Experts of a small language model: vocabulary 32768, 482M tokens.
Below are experts of layer 2 (counted from 0) of a mixture-of-experts language model. Rows are named router (the router's row for the expert), down (a neuron's output weights, with its number) and show model dimensions 0-159. Each number is 500 + 25 x the weight over its row's rms, rounded and kept within 0 to 999. Numbers have three digits each.
After each expert's rows: "raises" lists some tokens whose logits its average output raises strongly, later layers aside. This comes from a sample of Wikipedia text that the model never trained on.

# expert 26
router:526484516477524495489538510531508509475457471480485489524503476491499491491508470520479490516466493526509511528495518492491474492531491484515517480535509471409486510547493484489528504469501504544491493507498546530459484500518488480546490475522534434503463434437488521553522495495523522491497498476507499510539513492505484489505489430510487495512531494513497517521540486488545472533515481526499505497506515483512497463532517491504476490499505489503523481533490456483524496511511480
down0:512489524477469472487555531516454494463532539496489479480491427492523461504507526492512492536499510483496499515519518491499508486455509510470472485499481504502531509544460524513535500488503518460498496521495521514524486539474495501525465482485495495475540503515510494497512505528548500495525528518515485559500532522463520495538511493505521466478498487516496497468458506485545482493441515501550519429508487525504478469529513489496487484486537494503511495544467505513544444543482519
down1:484516506495513486513463515468439489477528507489531456513518506498465499506480500508472520505521470527464494504498504460540516471493528517482507510511503482486540501468487513521495490444502455493488493523494477480475489484455506480518522471539498492507481523483507468467526460495475481484499490538508508496497492493454528464451487564518459526489489471478524513491497503504444502531508520493511472559528493492490495522490461479526497494509510498485549482488536475517469497489537464
down2:520477502490494461488523510502480477519468525491527478532499491512490485521542537541473476512463500500505462521503479495551500549501526465466491532462522505496510555503509531508481507535498523491469490508542476491478504509466500492511508552460514547486536504511494472524491497501521520532485508452522495484472484507458454470533527510479497472499460501504487523527477498478512538461523521481506554509514526545531486517452511502503473522478493531523474530526533535483518495523499492
down3:524489474490525499478483498500476507495503509519522534549496521492494501523504516529504430534494488489504472523502460490504474512480543519479503505506480468443528484491538500528487497495471475510480496532484507472534481485494514475511458544544499518522462471488495497507474457556517488533539515506482537491485497479489483517490510484518495521501524519530529550468502517512538515492476539460509511490539464491465554488508487516499523506467463510470509524549461515527486504465534477
down4:487519475550460520474493490503509468487464495509447555471492511508486504553478490533507491509448522455484469488494516507480516485484495491472510537497457477532526552491535559527511481460527513490468507552479482502491474493500455530501522511502538545523482521500475509465532450515514510475518501537492465513499495453486496515467475482508542477481530561493490505482524505512484523484471490518525474497480480481500509510500509512512490469525516520523502554485526502519500519506508496
down5:473487532476500541499481524530527499550494493485526524478504527504504474478519499524520451498501517523457529488526512527465509502537490507478524491482500516494505525527502506528504510491483554497482493478491501509525492494505517487482475546536502496475558491469514523474523513478503512484498497508475509482508530500520483465487515448480502490491532488504526530498539473517497509486544520495511517489463551521505513496482496513508485463460466512483459518512484440508503510457493533
down6:488475520518492510507481477497512492483463462514478446492466506525490512503554538499478493545476482513514502503488481553506543483520498570543509497476494495548465484499512476480537530500507502450492516491513539546550508455483502542503454532483526488508495500527508508501504446499485512431505506499490545486477495483539466547470512453512497511538513515524530513495504541448480547508485537513486514486487523498498491524544457474498527491532494491465494480498520503476492501493456485
down7:546536498503498536500489478513524516553483519476489526512522500489486479542471485499483484463535558464484502543527504506521510515478503438520524474505472506498476462505492513529527520504502516543497483466522523507498521476487491502509486454487490498469532527528515489469482465500489533518505522475490529511476454520538461488493486469516490526511484513507508510477503509544477472453484516497501486508494470548506519472500524492514468553486502484504564538516506504527513441549477497
down8:517495500462507509508486516538458513491526487487452497460514515516513498495493497485496512540475477520475486515499490483487483502479497502444484502497486495495530519551494507493497543458455477512548540484473481480490463516519476459514520467529522462432493524503500512485484558506487484473520456532464494504464493493510531524486479505511486486513531481510496520521512459530487533484489495531513470478514453520499518531499498483487492471502472470504486504535507463470504514533483570
down9:524491553508493536493488497485497513516543524497523515533466501470517489549515504487449490494529521496493504480519494520505463511513514501528502436523490518485509473502507475568498501492445483498500549549504527462493475495486489540483525486500476513537486545475510501572476484492512498546478485509527510501418524489487499508517499482524515453504540476521479459483506503478472487516502470524520463489483513520501529498460438453493476504463458496489484473512505513528530429515489488
down10:510481495535545510552505525491523490499487497474510502490502516496499479486524508507480480530467502487536493538457486506530479497508531498505492503499494527528486503534466469488523463502476494498513462484508526528538499466513504513497515550525514506490523484512486506524460458496527502485515495507505521448523486475535511521486531447485466510490508545477503501528502496483494526462532515472482490503503521535477522472519527473478567475497480501529514532496477526510466488513472527
down11:498484459469520502466511496539509482518485534508497469471536483512514528458518424467504513530493493487512503497479500483515510546470515490512502551490489455484493473523553462509486529523476504475508504517510466508520494504549453547500499496481510464466476467438499516540496527495499455455498525501516479478473529485539477518441532471518529526504508462543514529527494507556510486490489501491533479499526504536520456515486489467504493477507528488477523506489521515526491506499525504
down12:505491493531526511447499510507521482523516502495512541477479438484511529485500547503494497516494507533524459521497464521466540526481528491469495544536505518479521533491457501500441529487507540497507540481464507498582508538507454511535491493519504499481520491560462474500532546479502517513492509480485501531513492511520510488487501492480514510492452468484501516516464502524495504541527489522477564546528490517494499495488472539518489458559468509483521535503493485548492520515461508
raises: "ative", "ies", ".", ","

# expert 8
router:523522501472531500542537513506574446479463468490474482482483518509512485531497475493482470489481473520554440504489511514474483483480498498513516518536518484497473522509472509480542529462478525532477452489518496510488487498494488464505541488540535500476480513457488524533511519474487499497463504507498516500527536491495503467534495462535446490529516501481525524569497505475517461514516504511511524489503520529515535480506524485515464476477536499505531491494485492465520516518532451
down0:512465517513527537508499491558485528502496503502548501550506514540529475497485542500499506498552519502492523520498488514539490522503535543526495459501496486486506544488503464509500483481498462530489533487477528508492475487474505494515443491492533497489454508481488450519489480509456483523512546527486532483470513495503496507495479507502517489515511454483472467532505514505486462490534477454458516487483529487538515536533472494459480541463492529480508507486515503480558520453473484
down1:480526458489477498503532551539507454513515535575501512507506510484468556494492502487488513497526464471514503469507470483441487516529525446519468501496508533500517462473510509510539504499528489460492506475500457552485546505561501514486450495523476524469499492563531496472488494523508510494455510490500485501483490488566528538492490486505492503499510522503537485517514507479502538503495472509472466509556480469552565480452493480494491519462516524504481523476495528513516463474469516
down2:529501461506504511504517533517504469475516500501535528496522481504464525500504498499482507519491488494495470498491487513489505539480512448528502474531553540469532511484510477505465511480453535477433522523482530523502491511488511489481487530482526525473479513477444487503482483498538536474480530502460509485493478430518548515522511521461523550574497505524535532526496498512512484486466429515494509505515460492479517525537467477463503469478520499526474483521509524515563475495490462
down3:511466506510497500479492467508536493486514494466480513484492508516506501485507518520501518517481472457531495520480554467482488470484496474516499518501494528505517460499507522450496507477481471505554527520515480523519458527505492570458469508516487482513492512496518516510497480487543578518489520534470504482491502471477532469499540502511510451470547453509477456452511499501486506543500495476530518491516522492484497511518540479504456522531521466478472508491522497491510491478522495
down4:507527501518485441484530472461497497468418504477491543485498543493509474484524469528481462480493509487497479501452558497512510522515461488507493512516477476513487518506523504491486525447500539553547562545490448501497520480494502489495515481444531483478509508500488506498540464502513507489463492483483513488523497499471447446493529513503495494434459485495559456493459466526513522464538512478484506496483542501524497501535473485489504540476496482490508555501467498473458474467475487
down5:481505506499519492511489536512506476463518500526473509529516454509470536465510449468536479525525479519480544443514501515514506459474471539515500537488519500505509540490501491518478519518507512478487504516519479505476465503469465521517515491512494533524521515524510474492450493514489483502467488480518504497505514439496496469487497504505534437457488509484486485464502479565519494493480502503483518505547484482515462473491518520516515536494527544457492517484492501476482494495515491
down6:489505481464532529539485503454495502506462531498500525525544450474476494485476480547494501483466479476498462495510494516525509517466465504476499501485482450515479480491508518555551520470514477514483452488493469483528468533512491469532537464468504493554501528504474477521449471442508475450480536536480522496491509508524514490473456494516479493542492498485532459534494475498508500531521497472487488528481481484475534505480517495506520500504435492508492495489511532483491467499504482
down7:506493516474452489500482483507513482455463477476476507498507511503482480499520505489526514483495524489500503455513496468451483537541526506496531519473469471511502466462528505490510517534534500446487491501494488544539524462535474494510450534487522503545478472519529522506518459454498531521460524546450464486514489506505497514486515535465487503472489464478505519507476477521498511542486490522491485518479516493507523473494575540497513541504491513512481505524492528493523518542497466
down8:530479522526510530449514485501499503530478538542528506473512497550508478511506482504499486541483527497477484498512498510482517468486538517541437505517499484439493535531516481524467524488483453510486489511486562492508472538489507510469477523463494486451496435480504552565472471532490529479495481522524532458488506479474483497477514503490536550482487405518500509483476490505520478521515473534487523483458502519501487507507494499439521547482495537457470517508508500492518464477467574
down9:526512499477528501534463506517541487464512526510485514539499495490522496486499493496492530497451476484474520505502503494509505540482457508481509540501475459432530522483455522512512479523525473533477464547560482496514494447502481561524520487524529503535481518517488491464445516510489499508491489486488507490466512480539463484510538534524538459528479500518527512499518477495512485467516478476486408511442489483528518501439513511495507511479548503486487507520489464474495541505530462
down10:492473517518510510473504508472508473495511503522542527505495493511529492514482529482541505512497488482524504496554525528480465457494473506475525515545468520548470450514473528528519486500461478512503498491511452495505524515538479512506519464508473466513480539491522482500462537467519522520512452495477482539490470532509448490513507473479516510484534503456513490499481548499492540486448515508485495533507494516502493541498543483486488491532514494481529539483486544512489509471453502
down11:488485494506510500475429496498490498460529502509509528506470501488454503509469520465507508536450486506512498502484537489531483508482493484464483519478546474504503517472505494465461527493482479465570545497510499492485515581487561488463494421472508530517498526476520510514465539522495531499507481496481496503488483496453477551458481510507493472484525478510493502428493479512537469542526503539504526484510491502534496512522508501520533500448475481496509468504493472479533505518537491
down12:489511527506487474541494496517487535510542500448530529523494521486494486576449483520477489513481440527498489493471524494471467504509515498499518481466509453487494459532492490480518488487479511491480567504512494504536504514473501516502474525523507459485515481510514485445475469499512517516471519493503537506480543454519505510539471540499509524479528489463523488529499512452541494503515493513453522533509475469485444457486501482481525453517484492501455486524507499489515498497486508
raises: " (", ".", ",", " of", ";"

# expert 14
router:556496498468498535530531474540481483508507495451471456489456510515518477498535493502436518513479475500514482522457520536512477495535514519522516519504514437494471507518455479502514492466480528541525486495541541496487496460564467502519532517505499496479490465493473533518482550485510441516480534502523536463530504499496508490511479491525475477517520503483502510503529494481506461530530501501497507481502543573539532513515537503514454484496506467529564453517458497496483475507511501
down0:497523481463503541563470500525489462495483467493466509514509492535467502484471519498454475479501523483478531498421507495499517515464487467465521508484553501522509472508516475514476493487512471503497532507505504481510472511470521472532505476533489531476528487562447553479518526504552514544480510479498500464522520467463553481485488495545485498500463501475519511521448458472503491463510501460508465472517453528445519478548502527501493507513508509518495505519475520520458513524523540
down1:450520506488483502491472537475504483534525519495504469495461492455520533567525486525541503462500491507522440494480481472519501516516489506480477515499491451507522508513539514517490522439484511504490502432474475478475505517480495495520493516521488502489500489493511506529550466511516515507490527473501523477474530500499481492538509526474474488492464497457551463498466471483473477495529503470472528522506486485496555493509486499493512438556428510508496486479523496489501498532499505
down2:524532519537506522538471548525490540534487515489478479483516527535507464512533497505534487502476524525483501549525528515484490520549506521496502493497480486431542488520525521517474510475515508491497548514532514506517513503483500492523478472501522501524481477570507555479501516495500503491466482560479502516540502497499508489462473472500507522478561458485502503491490493518484462539512461539473465428485525453521502472478484453531519487526511517501490482527535516496547510534493506
down3:492523509533491489558515499449465511476529514479537482510494491481497527565479462509497492485524525502495567479522453494491489511493521523475521490485522534536483485472537521454507472502487470510480503521511486475546521494501537520464503512506491474537536473504531498549486526469489512503462504503540522558513476462504539506479508490436497502493497475471515498447445487494516566545509440506521472520491451511502502522555453502514513478520510491485499500535476521487454523523515538
down4:481519476476505453519520533475519500548468496469444487488498484475502530474545493494489503475492497488479479499493471501485520541502483484481542448476503470507465451470528477531516467478509498512530512495476462491472486482475509520493480499486509551521515479518489502508494511459485464480477529538490501467475502567492502512503422458529472479481451553457517507468497487493523469539479505445490507506506493520503488500494503476533461499475466511503545505493494438510519516456513449
down5:487483517486531480505482501473513510518476474476486523471515460484495501496464490486471515488508488505529486541504529514497456486514454546519484421510472539547543473481489501473490521514447502487503468487538516499531496518504499521491538491467537469478530491479497485481503522475517486451490503538472541528527487491482510516538530472500474497473515496491534486528569505511447559508514437499501496502520497491527480517516478499484497486512492469490532553504529450540540500454464486
down6:494498533520487521517415518485505495461531489510506486514503505478498523552476495515505492493503514510495524471575497511487494548470526465514488553455483466487488463495518495516507552510500469524450548500489483513518495513467470468489517468540535523489518519473492496538504473501498454497523457481459467466492499463467506504502518511487488498514510465544543503467474512479559475472516493516489518541507494486495523480469494473512487497470487496492489460502525499515554528542518500
down7:495548501457502498522501536488478467515555513496492471507492520458471482455471512472531482514499499560506479527529525484512484498484496492531454532497516536580469513472481549506526529489510469488512511509449517523480543527478504510500517466476492517469484538524497492494468487517491475523523473515504542518506499527523482482518528453441502477478512501534524506514500566518514489484478532489475526476489475514482488483493516532495505491511533480511508467463523487465524535465462489
down8:478489508498502485466523503491528522501506539462455533560516531480510447499519533524456500500497499491500536496437483524477480457496530456528509461489485432512529488501511472512459506491526498498518481492494492516549467499468496463512478483480482499504514480484490488485504487530518514461510538513505500513518485494459550476493507484459532490493504553502491497522447489473473485479484541502491540475501479478502531504539451479564489451468457564503499518493430501498504495563477529
down9:517505483490499467532479465473515481501491518472439537492494501506509453505513516538474490447474490488479468494463477523451511470450530486496479501531513470472531495504481479518464477519519507488476480522564513507505510512495496515511490491458479498526525506495480515475516449477536497508473473467486497504526494478533509505504544471521494490507471498481478467523492472529490461467487490485509469519455506522483495463484515471543473516516511512478526534463504491508514528535518540
down10:537467502530441491470524492466508512524513501447499499493537517535449477517486530527520472524478504491466522473529504465532489496490512493540511492495494457484468530501481545492521506501499472493521490489458513508505504517529528518530504486473484481495487463476499501499476487534522458520519529519534516452522539449478473511468486514583513508469537501490527473473487491491430510515514486489534498465492527518476535534511503521546490512484531490479493443534496463515498455480487460
down11:529521486507458503513527523509510518481524489484464450521519495477521490551477468512506498535501509517547497495498509540482485480499520494516511492541513548467450519491516503475545531467457477536500492524502498515466480510466471513528490519532471548469484491471479493452475500536525512519528482514486474484499473439511492499538451510498488466475499484491484534534500534487466489504492542535464501516501500500531515522466468550474504526505528459474513481497532516473482510458548523
down12:522488524490487486522491488458501510512495552435476478479539506490486502514477520497526533517480521483492508444503470482507482486506478507484538508536481472491518531491479484511467471518527441535475481540512517543481523459519452504492499472513546535501509520512484502471460544474520505538468505489528474460534468528523478502496513480464495508517477506518511499501484454540549484513477486501517479443502506465473526531537522532501511510561508505524460513462498570551480514473509463
raises: " and", " in", " (", " on", " to"

# expert 46
router:482493487457503484510538463505515481482498490471467489481471490533505477545506452551488458530480473474542494530493518483479483507505527504542519500525548453505475492513471511504560534491498524501503449509492508538481490490549514491496528502503556502512488491507509497541499494508510486497476497491510479504497518485514515498520510486497448510513538493468481531528529471466491487544528465525517474458532487518497497483568521519508466488467530497516518516470480474445496496539518472
down0:470506471494490514506528510543485519576534497505495537451502492496491501495545495503485515509487531499534484490540487497493481481556510527509494541481532502500507513547522545477510451535500506537461484493498477508522490502479469496566504529488509524470558495455486477521508502467525518512536492514510494467526491440490490534528519491537519509465501500514494500490514524476506486473510515538457483530514511489501498481492538513510499481506517495511481481535506496536458516452503497
down1:503517490493470498511487545483493506464492520497511495472525485532485507479505492508480526479523502485509477485506492464496462532509490554485481482497476447492503474445518512456478535481505492521469473467528510491506484472460499453479503502514479503517517464502494451499466507464494502511524534546520528489529502534530470463530476539526455502493495513510490540492486502476498484473501503498484482519500480503500520502499507534532498487546487483530457530510489491483493489478496480
down2:492500491500508516503495496476521489525489501516487486479564472504504538489458468475531503528459474524474473452521503539493528507480522528496536569476492498534473500502476518504443538504502466516494510484502544505493517512551491519490473490495488544487519465465504522492546530496483512510470509511500499476505473485531520501476518530485527506521461496503521436558477476498481529505475470491515507512494498473491512515514488560469485468493477455493485477494515499496465476548471473
down3:503506489451510528455540457514552515496495501479487511495512497465483449523500500504502509468461491514469508487494525488508500487503523495512483525495501484545503477499486481478521511512494501489493468503533492475485472545448524490506585449471480546461527516533498511490518510510508458495524482469528503498491504473487453532556494474467510515468513493483505518504483533527499529533500505527463490479482499527440496494477524506477497528486489505487503511463502461491489520524518457
down4:512500510484485507496568486508492527479487525507509519505484512554517527551477504516498501487530516487500494497491497496526488487487473509527450488511507471523455472518519504506496476540516516515491469469482480475505498504513511526531516516491541516522491469472475489554501476527485489501508489438529503527499537531448448496482519474445527495521518510508534488497511515487498514474511499463491456549483505532479504519479509491500498465510510511499525500521490492465464511481517489
down5:474497496512469487542517474503540504525484520465508495510462487486484532509531481490462477491486491499547502477561523508471482469495526507525493473444508494502469493503475505532528527500543476540521486525475532482493562472505500483526514532477523491528531470494478513462490484502468502481526497514500501468531556514556489459533501474498531488499569519476526512518477508505550487502508543517522523480499525524450554503473505497528508521511491468505511512510499512513503510502509490
down6:503479522469508500478470518519454523502472496516481472481538507481499552505514470514487502529484530514441467485527519495527483534502507505541484484506450493485545514478507465525485509496488527505501489452506510495488509545515539511509514520480494448538492498519529476538505487504489507460528507520496543469466506483538519507478470476548464516518472489524486498465460499492499449521479520516530511462541508507536482486473519529492504518509463475498486538498537515518501510509500472
down7:489501487500466522492507517471479497515550445469477513502481496478484526483505503458491544482500567516486505552471473523513580531501501512506459515485528497522482523504442479491478488456444499489525489480523552507480539486512496471470518475502517526460506533484470549547500517470535508500555534535491495518476513497503519534532473497511497509510506472488494488485431482547521511500488539503500521475532500520501466521507558521554527484483541537522496466508477479530536507503522497
down8:477516475468520513517502525494504481497499469530484536498457458499488469516476493503492536457495453504536512523475512519529491515503437516503470439496487510518513462482491485488511549499538531501497543504502516494520515499508504509509438562473512529488536480515461503523557443507509509509489489512474524498527511505541506480501504518520515483488465516481540509538488484473503477473497500472527556461515511502427500476452502492499503515553505559487461470492503508447449536504507548
down9:513526515516531482497539509473518487494456489507545512489465466469498498491518502496456514500529524495483508518514494525482504502451527468497488478506508490506508535519516521459483541502497545462465506532462493515450482513467465439527518522524527494499495490538528480513498527492455497493516496527535487494532466457495481479478470462508523524491548463526481446470504501481529517489527553507491499513496517503475480505504524496505513497535464515479501521486520546504536511477475521
down10:505539514481491549492486449497502481467508497504457506495479511508538471507499492490499463494450477495485476481466494497495484521505504481530509518522513507501533473453502500527511470472532502520463430534502486514492463499476512530557461494509482543512498495541541493511494445479520483536518503520498470518476475485486553522486465455507501501517518545501515482469503530519515501496484517490497507524493519470498498492482506511552527495498486520494518500489521508501487452470472481
down11:474503444530538504461500517521509492557511482479544460499511490489504550474501520449496493493517489479499466536518531493497512495475513532451469479515465493513477486534483511465486523493481511488454556496508521462453519486516559531473518486498503470516487499442512507528480489529510499489539459506512510509451491511465525496517514471515503521523456495507496529485495518519491548536482452496504493467520505523504487527515552523522467502528495457519488491451489508498525517499492519
down12:527458521490455490474480506496470468518501477502526536527503515472481512525489530570501471462459483471512502513528459478539488518481503506509465484515501440522504505474498523525493498479487472522497485497496499521507472502498494511512543504464522477461517441518501467503469477515508524533516504489487551453509540484477477494470532497504486467483534486480480463489485479468500469532480481521531535526488499507537470517519501477484495482474422521533521481451490494502458467491485492
raises: " and", "'s", " &"

# expert 32
router:525494497456512536507527466524514460483483505471455482507485494503537494520524482512441493498499470511489473517483507543447505489504503498501531515493503457479497514536434488543508490497497513515536485501554538517491488459566477526543514477538528478450495488488476523522481521473510485474489502505493525484518529502526514455528452477519480491533507506483501480521521516458513486523508477488505519476499526565517509480494532485516478507491503470506583503505491499494499468487491501
down0:512505521514489452490490456489492504520489527485508546490493478475476503500525516482461527504486477511508519542489476475485526477502496494504517529525472552510519492482522524480500514472505485498480488528538580502490467503512475526455479511489511527550491460478569511524489449534515517499493492504507470516485464475459467494495564528515528497507517481472480497473502536497520477516532486521488496490469493453522457553468512444536492481503503547535440478511503541527483497489487492
down1:507517517542500477530432454470464517556527502516486481470473487490504532575480521516513500478511489521480482488503503498510527478546476531562509493493547434502515520484439495502483451518543487499502540532470476473501507462526490482513465474502480517528509463524470485478539518524516517533491488484499500458500459539515506497501523516508479495421463495467496481482482493468491510485481491495561505493538469499523516495513501473465478467496486494498510534506458496514475500532477507
down2:520494479520496519501519548450497475533563476512511521493530503509497514472502499544480538507517459463498531493512548514507510497500513490525493501478535552534484484534493468488464486514523482480530539489496481480490484512466530543511535534503466477523521493510520512463492498498483494517472516514528499522498480494513457449510511510496525462513495525493503475457471564526481521507526527512517517519469528532473514512525465537480511519508483530494494505519502481531492498491476516
down3:480449505473455522516478476508492479547436471471526514467483535493524463477481560465518488508526518472439514468474546456487480490492489477500496478477485529469492454497510524493498524502472500483500474482509481504546486528489512495527490495537492512527495478458490550503504496479536552474501497475492524499496486506513528459535490490526502478494483469523545536517488525459478469500491509505496504497467474478498500499485493536456466512519552483455504502491483464518452524503471506
down4:493515496508546497523519477527518471523539490524471487491490500519453498512443521475507509492518532513497482534530460524472517525524559480462506500525523492448482494533527501520473536561504504518476510531528480480507498529532528513463533500471476540513508499488518492513518517492452479520482499524501519499511492507474515544434514526494505500463479460503514521496518527543537525526530477523502502492503491476485515460530491466488505510472553508526526471481527481553563497498499534
down5:511510470523482490532562482538472493489534552487491480509533525500516529460448478473507470464510522496451426493473499507504476519494470516527473523529488500511478473494507531510555557473483496469510463496507452483508503462497498498515496498520533534538524496475529500498490457559491483532512488544478499491482502491499493531515475507456512476486521478484557546509541487513502474503498526469457490539532477485465498481484466494502475497519507521518543504543515509476507511481497492
down6:482495465453442533447461454513485475510507469526512483477501481497544484501510479510460520461544482481479504478504523497480503492500508494463494479497502553456497516531516527530473478475515490488515484507481544536541465503448533492536461476532483475476525486479514499493522496515508478484538504499498467485548494450502529493485471513506493514508515469494513491530477509494477465508482482513499456477521471486500514460501502526478489512491537517496491482552498510540548501507494555
down7:503470515474494500477521459489481444466513528517510476507513505464507483476503517509500482526504524509480498472516507500511529511522545547480520481505531524503467511494503529466494486526472480446519519486499505524483479506529484541520503493528492443533531510486464501477489539532521475498549469503491486542513446537517463515498481485491525477456487498514477505491549521524481548492466462552484478475550514531505465534468522462506446483467522489515513505490529535497485500440481542
down8:490441483516504500512478519512505546466527435520461490493525520555503477519485482517497525558482518558500462505510510492469502496495512483490472535502530497483446540475459478494484496537493485500491496449486503493514490473527494491464525492464499497484521490526503523508502480475518486489505492487466483507451585539534484534520503511538500494498505481481537539534496526496477503520520568500500495464477469519529543461549510495459497509483514465499519559494484452494522497461507471
down9:495518492509506550500522512505524500519502526522545498487462490455478535520487505491540532511477490516455523528501527488499464514489516548483491528518519491498488497503530542510477476501501508537505500527563496505485449510508528551441545470451504536545502483499491513535460538485488486506488516447496483478464530521491517506468508502512460478510465472484472524512488517468533521480498511486492545505458530518527504508495492477492525465506436479508519513530500556488526512490510514
down10:473469498500503495500489482489469519510538468495484524529519497481542494523471513535469542455560480489465504490550533507451476519481511467498493530498482495433517463484501535497516511539518463491543507501526478493499542503482483504508497512512509499523473517506518426436512509478496503493509493493496560520506493506481487481487526546492462504526524478461483502528498489465497548488507452521518521547522488522530521515488495487506491486510496514464474529535485468489512472467516524
down11:498513515492549531520527578500487505551520523484521509524504534457488483473495540472494475462532484524516526509502511532471493464490538522522507489467493492501504523473479488513465497538501500530517535458452469552441540470510492547544524485498514526484465528515480479480499505522490493511482493519493498497529490527519468534492513456514494491531487512500441486478535467518493472499489540509462561522494494499529473497464483492520467516462483499506541440471465499472467539537495481
down12:532483463455481448517484491497499459511497483492466507470542491508466457470510461459517501511516542501522479509447506536526508506519469500474503483504517482480494497498520483538467463522448485505506490535555496513517512498518475475549512532515488530475475491548500500461479552583556547501521478503523513482478483505495515502552485472514512497533465516457520515516498519532513512477508503513494465495508514461476512493510480466482477554461518509509531510464503490460505471509507450
raises: " the", " a", " further"

# expert 0
router:546490516500530518496534438525515495499505468489471485490454444533516491508508485507456459525499466514477469514481508474529499482502514530534502452504508453483512512501477461482501542499497517483508517520480528535491492503536488491518506462523533491488485472535499506502504503444512482468473551521524532485545508459512483481511489456537473472547567493505537511518515465454547496517543484506551507499516547517532535510536509514513475497499494430515515483513449485526515493526518521
down0:527516504462481449494476518513500481495504447531478480508466524507552526485479481508519502489512484544504499523497476513543470504469460508438429507501495512535531466523477474503517485481497506498511444501496468536474482517552501490527514496529524475496476493545510443513508499481521491518523484500526505500477520505490498515463461495494488492485501479535486500509546509452515517445479521512469523536540502492534518496486502509442502513494537471519499485490498522500511486492491510
down1:527520539520507490500452459493503528540491504490500574482492492485480487486483484512471518510507489493508483482500492472473473524500475551492478468467530473501554486522517498496486518495517504532513475490508487475508485526520517524488549487513495457519509483517530513500564484487496490536490484533483533499488505524523478524513494495491482500479500493457524509482508453530505492500535490480511546534488524493511541508453529504531491508463502464508551497464518529503523499539497467
down2:478523511469563456471488487514494507488474498525524494532520478526481514465495487498473474445533495474500518511530476488518491488486488536498490500458465462507498489518459496452478486489480493524473487476544482507498552486505526478506485502493500485453483495541500529472482466535498494503498552510474533543509563527503488467476466468486504489469445476483496516524452471518500500480521557500508549506506509500487514461501504526508507491499492505528485513500445512518491521486530491
down3:526474535463495482484491505476515504526482513497453493478530538541516498493501481531515533534519554499523494455524509517531509565502507498502462451508467471484492455477492492507485468538527532537461516550501534493514489503501488510511505529491531513503532481507508488485471500516505519510477487550549518500544489497493494470499523530487479494460528472547518534513494471489478486490516557517530499497447485506499473498466509492454511506496469496521441548516480520507495514514493549
down4:456465501495488517496591449491477527511475514495521486530541491489577467514487519521502502554528472490496533432507500491497481548511535512490517516509541497520472505488523506481541508472530511503529441525547497486463513503514535543470489505496463498508504540535513477489468505496524505536453543484485473522502484483498502524503498557481539516520520523548517491528511481497488534502511509535483515526493468455479531472503492507508498505475499471485503571504508466548494515511477449
down5:544496472504474479518472484494480455464489511498532499501524491498444489537527484490501477485473483520509471514454496464563491535507486475549514467472499492493482515513487461509513520460536476480504470521445528522439516527493524484492485483533516470518485527539536471465553505518452542498504490524487483494519454464492501460476490524500517506464527543485495485500479469524496495503529473522525493513509472471461521502573496505492477483470501492507489564509508447493508480497522508
down6:517488538479520490523498569527498499529515534504527534518515510516490515499501454509524518527528502512489496506509496515521510494472489511502483541567499497491460472496460511479515518528472487536513463512502463519525482530508492517497471501462465506475502515498474464534508515488502474479501478515470527492462503517484542480507478520463494498518477493499503496508471510482542474494479534458503527504510495503518508493515493518517490485513552494505507518468520506471490502484518474
down7:559519565519481489533550432547495474504471501520463482497494491542535468509497522485499509487534468500454473493448525502462566484536507497497487492516508521503475500510504518512508479509514522510455475520478556503551499478497498476513484491494522508517496539515491495522543527504505492503502533525487503507452463514538483471546514475504510455534511531508493525455539489495492524444488473543489484505507499486517490469486495495516489548493513483508464526471527486546484507496494467
down8:483516491489546511545511525509533531531496470449459514531473533512502494525478505517544502518534451506509518500505501525483493471502518510519471516478525504558494536502491474462564511532495529517508560507497501505518530513531490541496512495477522507503483516482490480502504491520513514504515510468495512502523499483522504535518528483524466495459482475480531481474491452503532458522551483467464502511510532497438532468475516498532506532506446533497528475537472482501474468475471485
down9:494488545522533451496473473524491488495506514510491493506463542543530502506512466505521492476490488491509488567534444495515456501482525489459505448475500488509515520503490523532498505502508503527493478479502469554506522506482500461525501517506501479525480496518488495511495473482490492532476529471496512490491459480478488484547555509532470577478473506514471512469548534509519519483475508489522530462475493468497479471515476481474520501474484504559463492500494469525472446469522551
down10:519516457535476501502506487505485473479481545516533481515475496477482528477520505511504507527533479499454554522469513488518496500499483509536481470483518532545495479501532473456513434448478498455492551505513466512506551495504502541526512475470510491498472495496486479499502512525479490464519473495544482504491493480509519476481522526535532559459537472481509467524456481510504455518529526489494506459485541519519509489491462485488504470459526506562483511494457514517532456477574511
down11:472492512452517486472524455544506509526522525477463479508469503531491513481478516500454546475532491528537467452508487519507511507487502521498481473511506503493499561484467466525528526503508482498494483503485471526498465482533502536488519477506506498480522492538541494500490523443502483489502478507523514505441540497528502510519500525480482520527569525482517505496476503492472483497507498460534494510533496525482507479515530482498508488485502524530523522461528527474545490513470503
down12:523536478468470489461498494489483530525473532539517487525484506467478536500474510503518518483513517483525523450546505489484474503495535475473475486498463496503486503494499467477508551544561588497510468501503479525513501486502481539491504523500524512537506525466518485464502515524459467498526498466461488508498515521510517514536483494512485554484520481499495501477515474501481488523482506476511495495507484480523522479465459500468507499489508485499462502512497508468508513501449443
raises: " and", ".", ","